config = dict(
    moe_layers=[1, 2, 3, 4, 5, 6, 7, 8, 9, 10],
    routed_scale=1.0,
    lr_router=0.000441,
    head_dim=64,
    norm_eps=1e-05,
    rope_fraction=1.0,
    init_std_up=0.0669,
    init_std_down=0.0,
    steps=8237,
)
Below are experts of layer 3 (counted from 0) of a mixture-of-experts language model. Rows are named router (the router's row for the expert), gate (a neuron's input weights, with its number), up (a neuron's input weights, with its number) and show model dimensions 0-223. Each number is 128 + 32 x the weight over its row's rms, rounded and kept within 0 to 255. Numbers have three digits each.
After each expert's rows: "comes after" lists some tokens at least twice as common just before its tokens as in all text. This comes from a sample of Wikipedia text that the model never trained on. Tokens count by the router's weight.

# expert 178
router:124133094165111149146201149118051142176123048112126133168038097083142135094113124107128158184126138117124158122076110137180145143075118105065129116113118101119119097150120122122123144096127133129142092115134191093126095147101147066131150076106181188097150154134156048084109155156127101165153085211150123153117072124172151090097160176090162132147131137155135103144113114212128094097174089117097136114131089091155126100129123125120123131103163146117115126099152067083125120080128163089169185157116178118112091175118106115140143090210126136095070195134117152090112103138171101094147128122117152115120120131124136116090194193085157140121138152081151124103062098146128127084190
gate0:136121090142177159133163125175143093132148125180084152116151189206126124091151082111084103155085114104104141158192095132093078133164099166082095110107084127143104099236140108146144132123148120154141199198090147161103141130134102125121098123136123131189151106191040117069150123065109177046134142153088126118116139141163166133101114111096169110110167133188192144154151115124120172130136104103114124152150151159115162161154066185136097107160102088098103148091146087168099104163132091109101103134193143089130087121160121143129165107158157188177151143118142120132106110113058143108110140117168185085136145147159077085177169130090150125154158160127137162143116132092153155151114
up0:068126112111189148105110068121107173193130195173091154124181154175087113158146099145111140229097128145145107132155069118134160127107141183155135125082086157137128099138084116087149081135133118108088184161064141073130105138120118143125156151103149090108084130191129114127136115103150123153161093094156159185104141139144117093109120158161157137219169146119066105105170170160147085147095136144123172162151120157100154103176133149161043176097142110143079089168139122098104125167118154111107114138112198119089072124116099152110085126141079139130102201152198157127155090131166127137124116127106178148132066163112135113091115136128132147147195094194087111107130162148121150107153
comes after: "'", " the", " was", "\"", " be", "B"

# expert 156
router:132037093110181177103159174158092094158117089125107143128074180133118122097097127141143123122142129154120150172124084184106125086083135150075107121135093121119206145118086140126133122168144178146094119172111141098220117145145136127133127075151204143169092158112100120090131170115142107135184092149154110150166083110067130118142107150096132111090158129130158134141129085130159091123163106095128147127151163112088130095119133102097158141122133118155093169119157099074111151128055205091132177120154219203154114192122082074189119135147191120172105146170095122145115104136180151165150142156167168098156165086120113130063168150087120128161136148137149144116140097173128146105198
gate0:154148090159118118095031133111171097138135106140121119142078175176123141115142085164150121154158102142117127128201163136160112188097095119117122119156131120158140118149074169095109151119113164121090116154125141118118137113154148164156113076132178163113155109154125111185138074112118159096119114094134144150133163140103032121084186109037174138118132134143126165135098146097134129117093104154113109067114224050152131103150145169129120131111148162123111136107070081137077199098100163164159057153107154158150146118146124133139140145097102098116144151180057071138122135092130149055108097205122136154148113111168082101114179127182068102118116157170098111152127117147064189125143
up0:121112142139114136114129064122113137086118114101180135122112152100118112147136071120145062104119107144110189116142141140112162163110106127102174148150163133158097177141106148130167153199127142145133119092083119161220109135086150108150034133162094087104180099128165149062161090151199160147180143135155066068200123111147123089194181197138118151084130112105156193176106113107102091068113157124112134113094101105120070109152136145141110123144138190154115133114112126103073108077125140088172091117160116203097126085080155106089157119157155164108111101100124071111154119149080146137081074114156064144190122103103105098161151126100136171069135112122105137145124099124149140136149
comes after: " United", " the", "S", "4", "5", " North"

# expert 139
router:140127122167112154154154140152125153140121086140132183090096143123147127209134109079136137146146115151133161059106155130109174070129184126104076117116118092151104134111110102140044132087115152157144148163108121068174117167159173152105152122125164171161151128125157061127093093156154105160177115188159119158118097109091210094157123134094180086094158107154126128124108150148147077134157144072136077075088160084124125076167125164085171150180151120164121166109106062112081172120142114109097158155130141139108116211107101128116089179117146073138075142149081113074168120116217167085126126127057185117163157093109131109142149113147165201120115161154156113147168104111129121110133
gate0:111158118136098132131131140161097123141172134108120143129126183093188180150168156132121123119132123120161079079128133154189189123119081118096060127098157140156108137123159122156102061153110145134030127164102113155133136191167156107157185134037139170102150184211208157121098112086141169118115111116149133159114060079143120147111193113101152120176135154168095142117099124162125170136124145156136136110062169092095100112139160101122116164070149151147112097128119133163133158133137172094097100143102137150117193146147077106139106130205106151088121123149153082096099084146102091142122159081176148124082165055120177085107121120139065100112127126163132116125144166073163174152091
up0:127053107117073164133088054078125199116175147160169140063113135157178086114121148092081132105112127133108127147127167061161192099158124133105138121119120151169136095101142095129130097178153112198129137156068134123174125168155147132165124156098140107157196215143158101107099100177149093164075182151134108110118055108183153106164131132122129112098108090071116153071130138125088152126087117129134131131100132124147149163094081089147086097106128168079165150102148129118161147119112156092120076163127094112144153166122157098102112162119124170134095136160124130127082116103117111090056135114098100130072155139140135091063211110213119106150171185115168093126138134121105082150117
comes after: " |", "5", "0", "4", "3", " a"

# expert 10
router:193153096101065113081154140188119157183174090102098140131152060141144078056147169137143149154136119151079181084110166122113082121131092133139125152138142145127125142161078195111139167118198179125111163209098091130110106172114128150108104117053111146074190112114134144097153193169194114193130151139153100111109077111132077131134133116101102106109146091143103129120150137127098153052137117102150131089157136120116133167148085095077170145126134121168118154086137147099097204122121107089156124124158160154149117127125096071151174099120134150083107128143078138122113124159095126116158133179136132067132157176092108129129123124067142118120142103122136148120135055222152199099164
gate0:166173095124124120119201128153126118086153100144117153153082141122128126148190166142137119083143146086135174145181087106174185106138141156126127157199111066078170166138170123156120124154157140107091114184117129113149115130152095154125078184073049148098115123140108111102076112110160199132135045117084141131067093148146087114148147106113100135122096203072125142111121177125112115172116091174129096170177096104084165104144115164102136106117092128087099120053093184147112152139119104099118096097095107088132156117162122129090114130169109150128115108126128125129146151158152115148106160156062168111111178114063079108092114099161138186141204164187092138133147175200119159107165
up0:102136161081120111105121065107145217118129126080114081097104160149127109136155172101124176155151092122139043184106112136102126109170129125141115138116153155182125126174117148064181064139149092148132129078128163123134094158121186135155102094166183136079151165152216120125096127114136137115155112125131124158107192068193115146132073151119107176121093104099176159176119126124149138097167172151121174113099132118110117138151135139138091021150158089143108071125087174130103186110073083154122139130149142105146076141148126090082082114127181124153159112090136116128164125102182107103142166106094138108194088161065125113100142166125150128203153124135092134140182147180111140163138
comes after: " ", " de", " De", " re", " Re", " ("

# expert 175
router:144155105117119164086171184149137154073085079098200158131079094109147109119113128103153159169153103121110158109109118110151121089045156131092125099115103112119105107112136180095138126101166157150113143142084152067128148144101160123134104075156149130116165103127077147091140100117123160203176145207135087108189107113085126094136113095040127145083143126145119160122146051171132102090190103111119117098099105111125119129131124139099172130194095162169085191151115087106062172136101084087180113111113146190075126141143110078073167110119096148125109101121103105083091150135113165131170147173138121121217120157083131123088100175085131113153115141139132104087096089174176167109121
gate0:091152103169070150120182220126084185134107084072109144065084143170172153160106159181089114142095117158139114125119075135048131090103122130115102138121137081120120149167140142126115208113095127115166077165081167061133094120181165165199136127171041114077136116142165121138155132155185079166149171143142150152163109114125166156133108096165145051157142160121116144149104104143133094101133116111133123124120115102169132144178178139095196120152084096121152113184097092150146106134121141156163149161155163164112107160067206138138091148163127106150125174092133120150163162184164130095160111104131135138200091109098106088155121112117140160135149151170155128132080124098103121145129
up0:147161165134217115119116202143147152150124162119129089187188046121129129092106116090161131139163172118155188158149148115166116159096127120134120166130072143126139120086140141124056172129126104133130149077108154132139163123193177143215132126082131172085100142155156112156144093097161145078107076168105113166158170147102107129151108147069110111148099161152150119156121130113176128138144132107095072117177145078120136146129134126115162139121048134105068127121136095105091162090177129171115157084105146094091150112123152146147142189100121094172086120109167122093081203057123138086153131163093131086119104083171142081145126152148072188092103140106151076106169108159071131167112
comes after: " ", "–", " (", " I", ".", " She"

# expert 149
router:106132054185075159141160179165194158115097073114116113123112135064139095135188159146115175117141097065047128141055155117147089104095139153149098090132107098109107121115104122109123153074144121141068126159136091137143106149112185122130142132121175182143169136189119123128118099139134113169175121166160126130111109101138122136145144176118130117090146087186135084150117119143153129119142114119154087130100122097130143138123120121110127160159082148170092176105100083116107165169150125058124138107156168186105087114131117089107153138097150112184085093142088126051137142081118098043170135187083202109134139020121082107057158148107143173170101136113171145147089108108129155115107
gate0:167153084112126142120075090157117122163135141165194101046137145137114103142124114145118180131148084178127099086124205090154160162134147126104140156113163052144156145079105138101059166140073115096074118162127135102092172150133166134102141108062149199148149143158102135092072118141122098130118142194104134165161107144104095181156163122122112128148112102163089151146115074115165152106212102123121117124110176141034137130118107147066143142155187144108127158134127108088142176112162148141078173085177131085162114087115132118117103138081030160182080138180102151154140110136105119130150148116074133112118143065084094143074165120134084172155132150156112126110143144139176135096134
up0:088121107020095154135077152104138069125123067125103117181117125146084129119173130068186101172188108158101121144132119135157133123091125180120121142119151183123085178158182145141154176136048165126108120167169166128152178076144159184136152123189126101109071156045107127118150184160087077078061062189114173161101165112131120124147043155153112119143147135110124160162113142153107156166136140165133142117126129079148120120094143102095163135122133130115062131091107130102131131133106136133105157097060156117129095126102121129121096152131161156125113203127176072133122107096137119099158132104125098127177087134095134201128173153141131145141117124071171113149124128077105103160087
comes after: " the", " a", " The", " his", "The", "ing"

# expert 33
router:118172107124146146122170135129125149130151117087128112155127130119124123113165148063122136119148156073092159125089104126112173129157116138134121123115099103027119157160120157110117117149155144149149101198121082068170120174184137140085173113130162134142164141149134087056118142181126097203176127120164119172159116105092099079129099105050156181072145122162134122161098128117109141032152083076117135117079153076087137109152097113080148144149149184188058165088169094091063176123087114133108140113127154189103100171127088070197148109113129108148093166122099156088140062110171153155165127130085147100144149110075144134119123125106136132085169158127137186107168098131123148083122
gate0:180148069129176125166134107157109123137154149124133087151144140096140169080176109120126156153096057071126137153133116065109154152206097145122149133087194158088134116144096120082164109115158148182168066144113148144191129148140092176047154120126104120075135121141129113127153170114128183082099154106068138114148071194183102102071082145134126083101154152150153098136093121084109169172113045135106143141078094182162135148100175141165079138156126095119134120174109118121107108141131098167102156129134127166135155139082166151158117127111210122068157180126143145115063124122167101115089165115096094166119128138117103141140164154120130056135156053146097125123068111144143163097146
up0:112088165116162163069093095092188135126160175182149112136151103084069122159129067155056132114148156144145092094127129136137161130088160132100136085099008148141104127106096118105106071116175071126118162146181161099079130134065130153084087126127124143135136129100096152105119163215112102177143097180200194154176114117114074137116096096101159133095165090121098083138156097187141132126129115121191104101139160151128135118155125150163063093059131114153097104124094122139126140130075175114170157139098112104114108153141161070163091149122145169160126135126118121108132127108180128124145095174177149076158116122091158114084156102159136126087110151134149167149120132183067075124117
comes after: "1", "2", "3", " ", "4", "5"

# expert 98
router:162124108127167170153170112132157157183106081089148115090122030107147108091204137097096135163156095122126137083129118099134089096136152102169088112168096115087093151146118171105076158140183175149140120122074106137145093103144165125096083119120126155127113101129165133144062172159135113168138117144132122199152115101130124143138166123080138157099136122163140108090134083168059086146183094120102102155094136064131122180136164108085133130147140160193114198086096131113158180114107129127153116165167192183151114135142126070154143122096136093172136170208067161134164122141162127134192111140154157095151117148086081139110131172117165187111074073137193141107135079136164129128172
gate0:172135092130137103179195119149149126129133078110168061133095033124132145143139098150095113162094110151129129090100100192102111118135170117143139101135104076129090177173140202201162117147069114158148112081100118167063140076138134174102117134116097163132145163097150164146123139154100148122162076148135118158189112169128094148141166110102132115091198130094122118120098095164110113087127139150102150095117124070157184153138140077115136133127149081136139091152098127149171138121128151154165100151203173185165135183165123119148081046105095142120105166097127162122128123138112097069175094179112111156149122138141070148141165098130089143121064100085196125160136117165203112172146
up0:100133160181109155119158165127196125133143137087102151181153107130139104138103112082119166129135162100182131187149095099121108144115122110145105178094097131142163085129117228105108093168169148149110126098174111176169091122130102157096105168129113104147167080087144079159112080135149112097143108171133057185103119147105137148150114093128155165100143192170127060168143108202100126127160107138139090162114092161162150116163086136132142180179100045088111205152091118192121096109134120126131122202194179146122120122097157100141105101153150145125103157165025106128110115134094109103148170118122137119074082105139128121132104127070139117108178140121129123195085168096155090123146
comes after: " re", " Re", ")", "Re", "re", " dis"

# expert 179
router:188130107143125115109150123214100145124137107120107089152072091109147080136122124145114089125076135161106138177094132119127118132069097180155141162103143101105059129142096150088084119091192145173141167137145132105113131111128134109136126146127127155137149173162136077087151206123158126151184124188161136133197088057137160120128127079050113132080140131147076161074106123130095154099167085146124114148088180089158129118089128075092146113130140132148096161060099064117117135114072137117115129154162157149137086148131113110138100149099129183149080164130063103141178100080212136097111147164102136107180134076117136101116111117103120130171126160164187142121133054113221134112087
gate0:173132146148167115089097131119158139113089168110140153142144116118158119203147093120075160192074123130131133150131142153128152109129075087107135131117105101211089106071137136098186087099191073113143127119130136185107152141132174146109088141087155125099126116164155147154135179079152086135088140160140101136092118080081097140106119061101109098122149156134145154129118134121108093099142153127148107121101117124148125102093125116199141149122118110117098139117135124093204100154160028126109088167152110180150215115115116089149057116114139138097122120089146149197100110088108142123159155098082122176129141202077108168074113184084206152157163133107136180087102162185087083092119
up0:079135125097126114138118087101100155206088074151146178137083171104147110137136078101088170141129073150096086126151091116108087078122115133092155131146130068119201116140086149137160154157137126134120139157113184161161163101142100122093110041133141126136110127163128142081211090104107081130104179171130099140149097146073157057174102198139128137120166129118087115105137126124079084127178091101091102126126140112082130075099164163142137141161187128081115103100199062127111178131134117117107143100158122147142102086157090150091098158096136110129040142127151136179117136109141156132100077092126160143120116118099124114112095062132078142161179153054126148138127144184133181186099
comes after: "\n", " |", ".", ")", "==", " =="